Below are experts of layer 6 (counted from 0) of a mixture-of-experts language model. Rows are named router (the router's row for the expert), up (a neuron's input weights, with its number), down (a neuron's output weights, with its number) and show model dimensions 0-191. Each number is 500 + 50 x the weight over its row's rms, rounded and kept within 0 to 999. Numbers have three digits each.
Before each expert's rows: "raises" lists some tokens whose logits its average output raises strongly, later layers aside; "mostly gets" lists some tokens that are sent to it at least half of the time. This comes from a sample of Wikipedia text that the model never trained on.

# expert 112
raises: " his", " its", " it", " her", " their", " him"
mostly gets: " on", " at", " in", " to", " into", " after"
router:467432536443476467559540480491435418542586430561430471374490538514466491490485472469552484518560485467482522539480468505494522515533557713442476547443503531490494429427505545496543536575590431519505480514427585566498515421478447535486505475482447459489488418495508522487517444568532566531605565531530519553476508469419427578567530533547472540522534478485491427510485529502408421495454491491511566466514437551529494537605577611495541526571448454497576515552474469474587470489596476566419571497494475513552461482626480587551510476518505442543488442494469576612436510488482507508
up0:445431480478484570433450497546468552511496420531548502473568453456434460599559436509536528550531548547466554492443435557414543563414625550493481518496546585492476392451541446574536536448457441511554588602544496445529462532488462425483527480454471483541493460513401465525478487424437486507431513607436558515439524481586477537536477495492538484473466530446525482543590519553474501516468641516553520496477442502464563454534549407500572452496449490560530472644564576529560504430472476516466523530503420484524474559503367503451532532574475564494512477393493485464437488479455487525
down0:449448550508438563416456430573468569503464475466619567512505540554468541479529442515512400442493508436488544514567465531383460467566518547457456520493513558608525406536591418566473446432526456535557471547551431442514539509544470424472478486459453498542541500492539561499452493443423401532467523491487411528585525482522515503468408480556425523601488512476555553490426515490449411590522501609467490523435518543485488459441562413421578477509457475561512458511586478553563457457470447537568419526561496544489454515439558481457469534476567513548493504624558442554469546495488502524

# expert 48
raises: " and", "'", ".", " of", " in"
mostly gets: " Gu", " gu", " Brown", "uc", "ov", " need"
router:365450490479534474488520550511546478527546524501501530400453525522464425625435514452510576478573543500538421398406495599416494423475524524444519562571465483512432485421503475509528469489530463488545581473523457440416577503449553523504491521534471516461434521559436512451518529424501563531624512422455509526593423530452382549496555520486469463538528393469488458429570494516430500491476498503526509453480469558448512469564500674507479483487507450490581542525522552412494463403537460507465415601475504563524560509503529523516565511564459554456448503468556482595465466519497520509
up0:600438508463475435515607554484507431571546525508528494601546528562472467514562461505498500477519550516505525545506559573508538432501463494506540414532469485436547401518468541482530517502571522495536567531503481569515482525410557507540452618467499586463506614515469538424497545509462546510573433416580528578480560521463482483441507563549411470456635432464488437473484537498455550565484527486533486497510516544428544502542537500467497576641472471524491443578428510435595416441408479468541545564542461581553508537557595470431532481482503563451471455489576474486365537539492485506
down0:395557513522535446511523518565505496535561479429470490523519556531552478525426466576476510419490501473395448490505523472519474446467448404491536475501485545423451461559552469424523489507500558540606412423512429439473522349589413452429445575538510521464473522448526617523492588487550526502464526529590467522527515461430564451442500510531537487546523496558511621506566482454580583518540409496538516430503515527472488542542542492479451506485502443484388550441449418505496450547512564484477512501474485518499562478511441422502430451558440516435502537649532572456469591402491518518

# expert 19
raises: "\n", "===", "y"
mostly gets: "\n", " Coordinates", " Born", " Location", "|---|---|---|---", "Population"
router:464517572439548399493443645420433500512585507595476525465482415507481459469512508552448470505589453449558547499472427450472485441421570532443496500396493512516441494513535523505595359534451518469577490518566474564420506459550635433480480496534469467451440539467465466523529455524581512530513435465523530522499469522549400542509529528472458556552539511505533336565405466428482489519523463461550503462562419567539469509508420547501586530556511554447560521519524452452501388467533492518454559579468499512493549548508461565472451487486439559504506469551491475551447469495520523592
up0:447423563528565600453418473419503568473479423503535460507458485437531509517536524415529526486541531471476579397506504457547458493510398508532485509527538563513507480502536473589555456559487412467572441510514488552510530384490378505453474520533502473420446451522528451595584550507515464497496512437537515487450413523503539615505564557498572492468453530465463456577465483545514453509470533545595508463518573460507451457590552465477619521478540556516562516587560438544474423456611489497542494560500544447533482520574478400491604558401490463492445526377559484480501457509548449488
down0:534605538488437493468404513550556448470463499495493551518539571492478578470531518473478476537543443503535642635494490510516540448558519481454500428485530450404442527536536464508476560492483464641584463444443375530431471519429576595508504496523413352526570479572565514480528504504564460465520561518506548500484427468476501493456490503488429456547545558471500479446549593500545460509536469478506526442492592529444453441397572535450472527581473483493594536495491546544475497449427438459486526486459506475530506563528490497453454573487425454520588546461451438633534506482434509495

# expert 3
raises: "-", "r", "ane", "ing", "ers", "out"
mostly gets: " le", " non", " water", " comp", " car", " cur"
router:515441548551496474490502537471539475502503509512495460451546481372480449619542489511560483531594577477586523403374510496507537450475529556472406618575413486462451510474483549507453513534586489546502489478469536469509579528518578477553457532523479463509480524539572536459449441431576516539623494500474506508561524520510464511496515469499462496594499496445508428493465536470432436506537407486486535438455423523601572354612488573447478508508459565517544470534505480452512474475609470504524478643467408557546583475531515488503496450507442452508430491460441552595484509577476564503
up0:522522505612522586491502529448627409492622524491537666554433464476517416588466435472463487503501565497518569493437539443504483426485523519469511464538523556505437519474499512456510516480547532490531527465459525499499548491551559516469473554590516497498528575499511465512500429407564466483487553449560543489456514496500414486439581533415592524531519514498517456453463525610601507405531581526457470406452475434495506502464444507598488515627435539498587460543485523446535481488486478519499561484551447441566546610419446493478459467454383467507618464438524455482489461539484533496
down0:494466499428508494501593562442552499439505459491594496527390460448524540617518511573493384500562499524481520519489450465498490489546519506424454552535569526527521481568528606547474422494501469360443566550385443480568519534510581505539465422497482456533458583500514509469473520556567462493530535491487574535509449511582523527403565553521581519534435483498434456510488503605591562512598487446480489551444520510545465428487435437555499450596447476513514398508477448409488446544452517570578472597539521484546558462439475481471560538434515431547464489440504525535507541458436586509

# expert 29
raises: "ide", " a", " an", " in", " the"
mostly gets: " and", " but", " or", " which", " when", " where"
router:480527476508525467585521526450535481550556514530530540439442569458474522503495527467542487530567508478532540524499483560534558443514486626463506545510507456530469417521474519453535506555495567505506409498474510485513533479520481484462461565566541449512459474394507495389474502572423692564538459486436548442444474560413472536504562546411468453551526462431440321506447415444425436455472459406513495490578416531515576482527503471513495540524425497422527490497542446446618494500548496612552501516502459529469547544507451491503504462502501518412387455472547593547414462536510536488
up0:525418448449543424506526490424465477472519464558532502496484460498493535519494519494564490517548428499471430463531486544401485488481541498445455555522458474442528494614482539480581388544554535500455536410432455461471453460511525479440447508485518537570461458647541502488545601375443471617491525533534473595461438503496559521499490464442556471465478409540539462490501544426455588483523538481527499566525336438480493515493441447458425483525453562469481419491420454423464554480428566574435561501547442494521471467469468559440514512517445429481454496438515450527546560548591432399
down0:556508548573455546561460512456518530526485514518567414537506465545423538479476507540528511473525539427442554544454373546500432468470522536501486415563499487492470537456514518485398460458435601544457455468546414476444456428461513530440459484531544558544506534441558375483527435478530549585568424496512509457608588556606451660512526532475497504478504566494473499452605527454520576557533535538505604514492559487491421569531452415507512427442580494463444570420465433457491522477500541494537495523516558468524491488484526519485650458489562484472504512501511444367477517507531449520

# expert 41
raises: "ical", "ama", "en", "ian"
mostly gets: " water", "ok", "oker", " see", "oot", " green"
router:519464482467509506447537568416524407508459412549531463411541547494527408615452460481472540483494570463548531490488560537460543468390496535465467646509454455504452503472516564593603456579552552487546520534474510405445590466488523520516495476566456456404428451513508534532521472459565581517568470428534526543456460571484432544442554585447543518561518445534492488518456483465520510410421536469532459460540476554564527479495488530500555525502377561440449484467456526427548522454538388508454501566461421592517520597496571551506518530547460497483520542391431556505518527576479521529
up0:477502508576483530500500356530463482583465504523525558478465492523514553391428477509467536484415469527470353524498444493455498473432530518617503451408587481500529490522516439549483475521479484480508430489490489609506580429562466611530501499562533463467540513435500499519479515483562581601460435499556456411519406475452417528477359508427457428435546499486499397498466482439470555514471601419490496501496525564543498506546543502573467481425496520431514530442477460480519433511479491459489528465595422442475502487530554415461549523572463495532569438510482385509563443462551575491
down0:569477506563533521496424526489537557491554452509511481435474434443557572590502496610416448420539536537464515453494385490471469451468538489444427520537491489460488510493503506404529543426565541468507500459578493414563526504412453469586584465528462434558467464450586502532477426541451438452468502447538574512525496501467468494560587552499484557583477493425463503558514494599464416435516446507463549478470477545505496572518516538460470464551567507594493499491577593604426542458447494497486471515491512432543486441543491673588460508489419447446507519578570607505518477489481536582

# expert 107
raises: "re", "h", "m", "p", "l"
mostly gets: "'", " Air", " South", "/", " inter", "("
router:539454490505484440481583568495497386529529408561543437375494491460481464604470528485492481481582556509471541493448486662484457480367470583446473592444511490514435532421504524415484441624537544527499510487486475453484609456534541414536408521544529449425465461500533489513478540513545568530623534465489485528488417490435512521456544503480481580464515458460421415510444505422394425433467549454543457503427442440487543453518492494416562521521465484537484481510510476513521412471473458503407520527491523506545619501519489569463524445514464443500416528477491535490510459563476525469
up0:544486493477529476510516476481531468428514416440436494457558511460424574620483509490490462422584590439499491510413558495488561509386548563385445536612446572536425533436516451559523519405493407384524458533462458367527472499440562517539486550436569516460472455491492463552549513509489495531442490551377500501511484492498588509499545443527529531536494484434472441508547526516536452400405460549524557450501497500484607449461457483554562447563494490567580583442446536472499444509519397508438549575485487421477554520523461495420543528474462484528431526479545462525555520513483484439
down0:463568531422589551462520527459608467508504497505469472534551468495585499411447506532432541527543506521479518552411531453507425511471549551462504551448550533442455448449489456573589528509523552535481570422415521440494444387495481473516526489400467549509498438486441525519604551481547503535475555435517533455472513392491475539542509573495552579476437395506574546497535631538542497523427503491469470522373480434439505431457597547538406476459462561381497449547514504575473444497473427449500504482460483496490413501575445500461548506490501489474505453574509453473514529442384398534

# expert 80
raises: "bs", "7", "9", "8", "6", "iting"
mostly gets: ".", ").", "\".", ".\"", " .", ".,"
router:474488447500488473540485582534377451518472493537553418457560460476511478517495509505479480488596492505577514486436439544532452475478524556408493510569518465537395468502477561375439437475526464481457521527452450446419530466523553453496520553511436524448416440481441401431475415464456503511492465475470499475526464581540493553476563524490429522450507501479429342495506449476436400466506456422537596491432509450563431510558513495478452494522472521507486483590543488436530386426526579576434556538410511556528529617548538511522537445530446519501484481392389433546487449549495447551
up0:540511463451503488496571386486503539523492562437570537502430527480535500532554484506480463555560525520518460532567516546527416448486550460510474482491519444529469461418483497512487386403474474454512558480391502504410474503450537492428599507566467510430456548526467565467433518357594416523529536505489422504493523384485457518456527431493407472453484460522538565384413520508479448481592462393463495455500435526509562550439499504410573521413486500546548422488521417552582575527472458581566462446537531549558473499485487544413553488478505536488591551608516514515549451479525437501
down0:509535510532463516540503404469482520500506461457458519429498481545508472468538536490648513494501506580457501475587555562543461468446514524614484538488487532410504496505553500533433502579411480545512419466523549450475486505534432545447443455604545542599566445532388470562501490442441499546526504551474635576508511546423481406492585382503541452537560557465487439610578426551580478577484585555479541508525480437467556525499545449504523439496513428525489509521410525515467504526443524519503502433457531447493576520419516482578569506371462572484449589457533463499535490486516544457

# expert 26
raises: "1", "5", "6", "4", "7"
mostly gets: " ", " $", "_{", " €", " £", " ."
router:468511519570536453551477649472537469559552414500470435462480543459456506566433452460494466612520452446498527482470414654533452562430516602417471527637479485532484490423470483470398505493531491462471530527512479546436593477513518354588477506427418456482428446481468499461442505507511526521508492456412495415581464485544466561488472516498458499511481435388512454504409472408479533456487462459520546424621464556514522460511462508433475540554425532520497476618503495527523422475498472526420525527473451483563484490453541535518512515524456483542515471449474472508520448589497560550
up0:570397435438400537474522445456565488574622418477506517456508495419526478527526429479571518519477567501543567444484534514514469545461552491565552515506502558472476488460461478490448519482397501459552502491560443430666515543550444510594473530474525446524532555544427407573465538465472423455480591590410517476468468413501519480498470441396463420426534529526525518483486537507540540480503468502456544488535429546524473447544546536580581464481400477519464532592554507475562551467591434471522517488376522441522578621483531470517534532504508525477561435507538518459498457430509506553
down0:471534556509483474516557569613498495553498550473481478566532486501384539522473552519491518453555475502475460509574487506512494499549455481525499475530506605504564468479510486479471459443502475609407526431536454530547477517538559498476615493448527554523638523381486441499499517492491489384459508514467616420575457512558430427539446450481484476433497464427498528519484523454475441580460481509522471504437589447498488476465438471484521577409434435495423475634561505542548418433557486515523436407556528532512393435343549489498437523503507521540542491441440407534488527456542488533

# expert 33
raises: ",", "es", " and"
mostly gets: " MF", " awarded", " UC", " winning", " renamed", " appointed"
router:448513459465544501539482544444438504607469487524501437486440488456522443553528518373568498503570398369466555413421419547436464559445574488467476522449507501540510533534604604557457502582566431526530469440525507547475561424467513402509463466461542493446455479518473432489433467452497571517485554524497443476534517458553436533495556578490349497525523519460433513540452427445531449495541476454500536501470504581475516515528523546490531522498450500445492528538504540524491495457471380575522422529483492510563566509572473462576539492525492470425460513560414529516458410583358574515
up0:466519544472507472533515529511569540497462489540460519551546486465471510554498523475451514479487452548505467479419404572552457464482512589504544602529496600427551564521578556545515402502460563564490543497568451531333498539516514414546539551548529449488429403521460506517418429575518547495512596543480511449599605523420558453500527549579488562486540545424579509437571424553596483514514546440445563445543482585442487530510469471609496519584473470489467454533503556533608507536422495504519504457486514448575538464541492526517491502411368499420497452479510529513546482505456518541
down0:534530505559548609462414498484467385521557524528530578536474499531555452518391530472498484503425452520419520460438506481439505536427394485601409482440559457474493407491538489582404586550533495563472523507439480485533508550427515479424505522563419550426493462534475500498516471474476535460411488496516450529526671509481549447538492521507512605499451530485522566607572520506459496505451512506470500428465477505398428475494450581507496401486578482573542438583506499529468566516432437525577488523528538528505455480591562422506485504386525546558565485455477519542454547491546479543

# expert 104
raises: "-", " of", " to"
mostly gets: " s", " re", " San", " co", " non", " post"
router:399496395512445376474541579485415447542555440458498494455507547481478565615448454524492625521484481514541547439478454521545502464525528497498432473489483486558517499511470554426545482539498458465556452560456500471481589433484499454456497550491478455365405431537490519418488545515567563510528520565392535500557493538511412503357428518446449525558432442480525450590564540467565427466509438524437550452450453580520505529636453582494497578495462569473468449544502518395463509466567476565435496541473453522533496518530526528533442512526518539542494482484531564570499455476494418498
up0:514531513496545489467518566389398540394476569506512524414397510451561541517491477511486563625602436398507619541488551480495391504483481522569496493597457508483480439401541561511456495472450421462487474530548548484439518540521520457519557506490466408593470493553494473466481487567567570453513467498577454490502557536501524549491594471440553453511440520491495510453416506504397507480552468526536576556484482477441453363486515528486431448481446546454390522580537395508429597542554469492463509528457532494584552499517581547552508435483522505496507478519557477503500531523508476402
down0:528507553530420451559539549410577563444469536513523493459522441498596483455510492571473538531394500488441446525495435511549601539377452459468547587430471523532586503439532432525514464453510404437535535478431629488495531394517460494440457450485523525487512508483526532427520468460441536570501478474500471538492550614455494582421534501462600555524485496536428494466446468427589417565662508528536544527508469528481438480448519451569505523453481510482445571452491460531453535390494453462565518524523453524524449496513439538476431546442486564446481535566478494426474441491584491434

# expert 122
raises: "ins", "ina", "led", "ind", "in", "ent"
mostly gets: "k", "g", "ge", "i", "berg", "n"
router:479451464497564553550459596453464461485618530538513455407484579469494469629506408530468477476527492564505472425511424527462492519421511466511502494548457477515448485383477610518536515459518522468571381526476573433438602452528444474522499516588482324460522448524431406496520508472541483555517452494486474585477505540496446546560488482497518567529549476523490532579470522543498455477570483393594542539473511475506506496511542469498533584483462457500478591497560504394472485473498464598449541505467422593536519446592502501534481477535465528406490554480545597538486426563478499558
up0:472535394454494522469472537512478442563544519449516547479509449487445620523490493531543546523507492537470431515440547513424513495465447542562550461541480479474552418505488557519491431508548515407521550527448530446540626495562590472539584464563545464451562488408396513520398569567598468525533515463478467422412446568458464529478492500501450500562564532577545417511540547521555409488403540481426550530565551539615620526423576535536488545476477505583536512522510434436533498422528574439519488552564457503507418421529490558533534514439508485459565545502441515458574548480506501554
down0:389508503586389538446543470558522462502473493424451412500500474484459448509544356465499502523494424602523469427473398497536496453528496494419492438523468498539532547471484518534521517535560561539490464522564556466490514533522488528554499491496508368513423506520434456552556468465523431617488470525459398437513510580488471472469432419472492503597442528461591457525471476549550508573469467497505408459555484462455431552479515515652471396544516543530428535487501519483474622403477513556534516545494444536512521533537497509445530388518588522489477575483536490405519523568561450446

# expert 74
raises: "-", "|", "\n", "s"
mostly gets: " ==", " km", " Socorro", " ===", " Votes", "\n"
router:518505525526491457521453661414448490494546543554482456489411468505504463512517462493529490520567422441566527498531392483487464504463511654376537657462392471521485540495468468484520453538461566485620456510493436479466495425536522446462393484481429478428470475477534427466426530467526548575569559529485511511502512491533428586489500505504427527576441373463518370445507498441490536454542444487535513493548481510522490468542479515518528504514454538523505452611510489535452388416553488543433494526507423567538509493502503543415440451525465511474519516570513505596478458561458496529
up0:449567568537432561486524494505559517524514505491445523502520513477521483497384438495453566634542540503453515539513505475589481520565433581450489494375569482429466468456368539537426519371502571616468525552516596568528511402534503487465547511551495526488443614501520443498493508517462526488490437534554563396512517438411501523505487422509430458468571520439455494442507548551561547496599534404481500505564431591504475511485411405406461590524527488509490473470554419449485496470545446534537471473451443497564525502523536453478502493500449535503547558406494492532527561496550450534
down0:495593503518501430519464454605438481545551514508520502438496484440489431553498438555474452459626480525519492500587514584422531522422477445536522489483565477477483582539499464470447454568516529555532513493452519523513560468609553454527449531546407526570570544470574593481454465470532454550540468563460528575579447541514533499487502518507437566521557506491429530434506498577569446514566483484620550509443473466531449601498591570452556506437503505536520544463506492547489650386525546590509556609548512529460464572459540497506517494470537491537419581479510503588535540610484518437

# expert 2
raises: "uth", "ery", "mer"
mostly gets: " century", "0", "9", "7", "8"
router:482582468500521498505459518502416456492532468522548509455542488510501414595471574481545505474642478495464449432414495541459558488518522453356456513440446478583456468400430501459483493499552466480527419486504505511409563381536527407461443539467514455451485523535415420456475387474510632518587450484554462546452482501534384573464553542447483594556538462434454466464439542428502476497480514433475531476507499511482524508549452542457514565502471455506491449578478482468512436446518506591455556505479515523507484514539522529597466514510468417476472526471438503635477439623443506545
up0:485516467474532575563570583517506490532477487493492539529493538495488457544525501522599590580533357472446455549572541574471535519507566513499492529509469451566472437479521526472611463460432491433530490491530480452554434492515541540465500442454472452505525466527576441540472473548575476422597589577498397497574433489438473474422421507511436457377432501561467532582526422499536507548429515502502554430416426487478531550466490515537519504415405439484578500613537521419492531545519513526415522495473570525480439494449571486514499550513524402533571397482544463540557616472543520514
down0:537456513487485579439508419551424572428497428508495525487438477533518418530555593492459476453522494529488459564501506506523483550457462448550513421408498492448494563524533369561465479422528454535617561447544492452427571524498531471563480462478556576496514507388511504439518559501548540472518551497570498438464522480504530498552532523461651622376511582453464464436457480507520552576455442483548504560479560533498435517406412428608580449463483494502516507431464541535510478556564472475581473495531541528510539473487550529542493543489608502554459563574594463521494490577449449484

# expert 98
raises: "k", "'", " and"
mostly gets: " LINEAR", "ya", "awa", "aya", "ay", "zy"
router:501505485510473401514536638477472418504515445642489503516615529528512497503477503497431498438521496508522511433505460546481528422591560485444459522458501391535478498434565583445531465474505500468616508515526466479486512485515531502431528562522457422478516432523486428478430425428458527511525536426483639455515441518536518537464461598519457505556505435428558404511516479460464389513515488505525553486487488493536491515510507531455501537516489518488487513585536579448638532507579512519475513558476410520535447512468464536488506417434522476419405445436479603519416398568394576510
up0:545575453474482537583504535451499449463480489499500534435453560561504502484528494552572547531538645412430510567566478477436528518507480475410495462573437547471492496524539394454405526457590545510481498602502519519512531522499482479529605470497460481505528579467458606450485531625528479498467449436569427604458440555500478608496587440455462492511488471531482504472506540450396453503468546503597490496528532514502482581530540487491455512528460481452451500499621543485506476533671543562503515520475551433572503512436493527506570478430420551441460454569491480510600435453438506448
down0:459535469588553489518511436510535437487446457475506434563487518477546484557553499531542473532452561578446565616433468453532436549494468465512574535464516538492521548470576536525493626484478457506409432568520521467525566581448459547482552478544581550526549434561629513532509575453471498537514552480570473492495574559497473546449427517548435475525526477496479519537549494493465429429470561407475468490366483574470429460488492584332490552522468507536442396493521431520531521549479470414535642473499445525467436461479471513524430445496523452535598476488546491537558426492445498505

# expert 72
raises: "elling", "ols", "elled", "ge", "ering", "ung"
mostly gets: " second", " third", "th", "st", " Second", " fourth"
router:456455426542470501533433530483506481513610522617497513446491480393491495640523496431433515495596469539512503400420406591420538531580524560379493497490574438544468425453530486465498449509593543464490451493537490524476472478503442406504424506547416404446365478498500422450483514518547426540496469542440487477489548540528570528443472531492503538504498425489514438524459456506519489525529560503562514516592494540506477552477460532483544624486506486522439532541487567487501472452473462594484533467497371526510559443566502491459490491454465476438441485493477554534439462544400449612
up0:496414497539499519498433457505502577549428399522433532444545515436449521601469447579416480528532494529511556465489401495481493426449548459457449536554454433563437553474474454473560461552472466468494492497487573455578484508626563524502465473435453450517517468502569512514571503491595564437588527543385519452470374511483478587521530565471554422517496437428555511553487479526504621501560540560518462522420533530485511480526558628439526454484497498504509515481548521494456476533503503518540649452505484457455502449379518518460470563453540649538481518455443553535500503556491470521
down0:480429542518512510427491490492489382443371545451500540492625490520447493458502526511472465544491592500537563520466521513501496560593510503570491468486548574575523439451508482405546418466495448466450528419437538497564503489612532548574482566438499569528507591469512526606476480417602523462440442480599492509475539434426539495442472536445448512472521424540500552442517499455417496542465431443491541523541509477416574461495477552581477494586586540533575501572564508517496509517503454556484440504570491561423416567559446436502517503502509461413464482461478448458595481489561565418

# expert 56
raises: "ent", "yl", "yr"
mostly gets: " Gr", " Re", " Val", " head", " Ro", " Rob"
router:547555468446507476511508586467602508528559492467451409402548464416417495550533465419573540571464499466639538402455476500548519509422469561499391539504443453569533426519527546505510478592583518421506511467523494490491539400480564538529416480543472474488416522523554520487465447554487516552500582502500513471581413534483448487525524536503486497563559436505484478499484498497431455455521511498517607436497489555449561505604390549452522525470498503509590514529512513424509560390455412508435523573490441488456467535552458507555546457477437483512484513502477505617506388553541505618
up0:413592486492590542562476529487507463523537490616533470402466438543507474503459455433519500492513474328536458530486438453535481495636511536572432505447431571568556485479539502515498484494488509395474461421491457501393464502555550534453468423509469448425490494560517491552484481464503519457506528506489473454500534545537521548464521569471525487487490573488474389525480536374594443506524513532432464458466464564434537399519466525505375437549477459543528481497502467480550580486473589545499537417449438451508464538559460608470529512589461521529522521521499482406548548509541371435
down0:479550599475556518526452609595507499446484490513583550515574607541537503458544471594502615531521481486531552509458458636477415457495425527478527530499536502489494525442412512452507527495532540546509537539558589576509453525500503542559442523533483574541473538571483423501494527487558529649560519428415531512512481456504484528500473493542469515570582511465535453463503563530492469448412465545518473453397470430501503417543535598492495533414587525553479504542455581452477490541520473505407576605439446397530506571496614562449530503513530524533533483490564449562522482533450566459

# expert 94
raises: "urn", "ez", "ed", "ng"
mostly gets: " Tak", " You", " Sm", " Beach", "!", "em"
router:471576475508543461586440647464480450526492495535456403448471531402482446639440468526503499573601461477543554434481515586523562539464555501500371534498515489504459468419515583524534506503447511395497399448502523431470549418591526517478439484460390430459446503480500497482547536607480500555631597475569459533484488516543483500500503491501505559512532438498509466512482472472471475479589462502555577510500481543545531499511467535446513551496497518494460576557634545460523492511554511551511444455522510508550530485535541453586431446473506509445438457436498548561460396552528467597
up0:506514469535520522609487545488482569464390577527409458525548548463496445443514533444488586564497463417424545426547470472635477465467533516498447573514464491442419528624524526557458522413477493492457534526459444520450591429456445466481559522446467483439506601464603479514500522419565504514578402488543448476434524470530546473437435522538486545555538471462482483595496477495392518545433539416609538573514440518488424453519450431521518491483489516585465527553464512453490458508524478610524431490551509445464526480567487473494529557546471426534466577546429517545457587532510497570
down0:511539460473452534440526464511462478560475523511521454556464438527421511508520478404485486447421547521412493499570519492480506584553585503436513506435493532526488459492580434558515532574495502490475507460473489444416495452431343525525535506406528534559479448505400541406447636476421511475508460510415495574448549483516456446436499549418527497575526499465437640473427458545573466448542608557522535461463490421564507441487497546436573483552545540633504405497548576471555559464482506466565522467490565491444499420456470514469416420474463561518482511545469498489480459447527462499

# expert 36
raises: " them", "h", "n"
mostly gets: " said", " announced", " used", " returned", " worked", " because"
router:411525499420468443507461517473408400563601545579451441480534572480461534544431487468496568468511502489595505479488489486592580528543470554465412514528564424520477441494487447549550388512601492454491435517480501524486558415536515407526526524477460485480515577437504508428480527469519473512576453566501511467557439528548453581500486563419366445544581477452496472479438530453415509435488433419536524539459459563453422471534609507460528510508429499502593518505578463437532500515526545488495410521489486535560478524526552477529493444450460515429470551482527635462406467499477500607
up0:544437497417461456446483573499473467464449492493478520493553633521439535469458514474383565533432430554528630533527444491434516501466506451454554566466462446504524527518485510526483483549519509448442498381491457523511539560501525508404596512459491534543476486466477503434439411499515583458535391531499518518507464486422525477517497556387505514569474478442509579450475403507472491401506437486541531506383484502520448403545484492536522610459451431463562480485623545523493530547586492525493514487518555503509485475390462476414457414443507503522596601507452463438437437558554462552
down0:510553549487549438513415528552440514484447489502577496475463527530471433476458531438608551568543509533432530452404546557472479505514462474553474550539548511433593491482424488455586560536511526480464607519572495592516522471565529506477527442444529555535530558511518492393448431478486622494468493459508489505521390437498489513471526430545578491549556494387484477374475516548478497399534477483423508513502479571486483472612430427545488477522429521527520567535543515542500591554459534518503502514395552514474436451390585501508522487479569531531642543521483456462480570441486500608

# expert 111
raises: "av", "ler", "alt", "al"
mostly gets: "ust", "ro", "isc", "olic", "oc", "anc"
router:495422573516495436465455563502558457486487450556514510442513417502410452577449463525431495445503536497571587459444481589556498498510548561491435557514492472606512503415526513424512416537499588510492577542361472531390518453581495504475386506486436299418501471534548472529420449512495514513515513517466519510478486518432476530447502512426429533541446415482489494526447442474490537408502416504552503460488428489456492483571544547398500502538453471469513419528501507483535506546458416540435553533551332494534544510540471507505459513506444425509495506454448470512492434544533493531
up0:491497430545487438501538530585532520419547508397497510512358489500537524503512521476579435502579502466485489464481508421521496475474587543542431500493487485485472528481501412517418454468485487436536467577499467541577462460580431508451537515500455482551504514453433441512600571576522488469462529511444505465403534569455499605476533506503496464454554460529510428566580469481452491478603359479524482502427513526446580504491579535455470473433385441450599508431445527488484443494516500531613505483547582400496416592484507485593479461423483437534557547443582593555471485551516498520
down0:532370432497596502503474518446488454393491458653568475455544480574541535434505511493520536430431468506537508493494486546498534427541519401553519464506482483476435455453505537515525443442500481478448601437552503510534565523526574489590534481519519590485506531508506476575488463576476495421541499404525478490536476526488511522451471560519521538511450589501506618447505498472580396486550509455460535512551477457473486473476506503442476544441586579487370513496562593567465530444458396576430490484539565538493597525472528420513524603472451524492477603439534606517486505398537538489

# expert 75
raises: "olog", "uts", "ans", "iding"
mostly gets: " Col", "|---|---|---|---|", " William", " Charles", " Brian", " known"
router:494551447441391480442459573462482454495510496590492503444446561532420388586507482472519620481493548458532470439507509566441424441452586505422517463467423501599521467471465494494515464555559452442527495524450531438375494437405507496518488538551480446478440498487446440521325486454544526574592439572476496494550472533451426533508539511516506533548545484444465496475494470471515450469503574491517607487469442500531504456614460568544474533548536487491490461566568536490545489440501508590517514507397510591519538471528551549482514459418488470461458455572503528469398371525543497516
up0:546353532464514545441528464543498535560500536541539552469440597478507497590503578391591610455527545477522557561508509493520546517501439475450532489587472477555532387515548524545622460462484511415571482611515443559540449528520438494418503466439445453456558507543507502444474562508400524478442472560482518517453445504515430535593422441524556518533422583494539419434544551414536501504497513534434512527540413550516437456512506457473564483506483516563497567560558531486568475550530466524562562496460543449565617473510459473430477488416474471468455442455543427540438470467509498518
down0:424561470481544470497508493478360450488540491489520532394389478546455502491573523503484526479411377529529473415495613485563535474546574480512490425471483525528475586604485456574566503609489540510506541487576491515472465546551472529413445561491555494497486472373407494435471509514482525440487560560462462546549503529459510500460556476429392391581495524465437501428522449470575486514475575442606442491557493432505541546498441481503396504460453459510488465525521467473448468470472487471466524395548470463504483509482471408456545580533414441485478461516484520404468485582580497497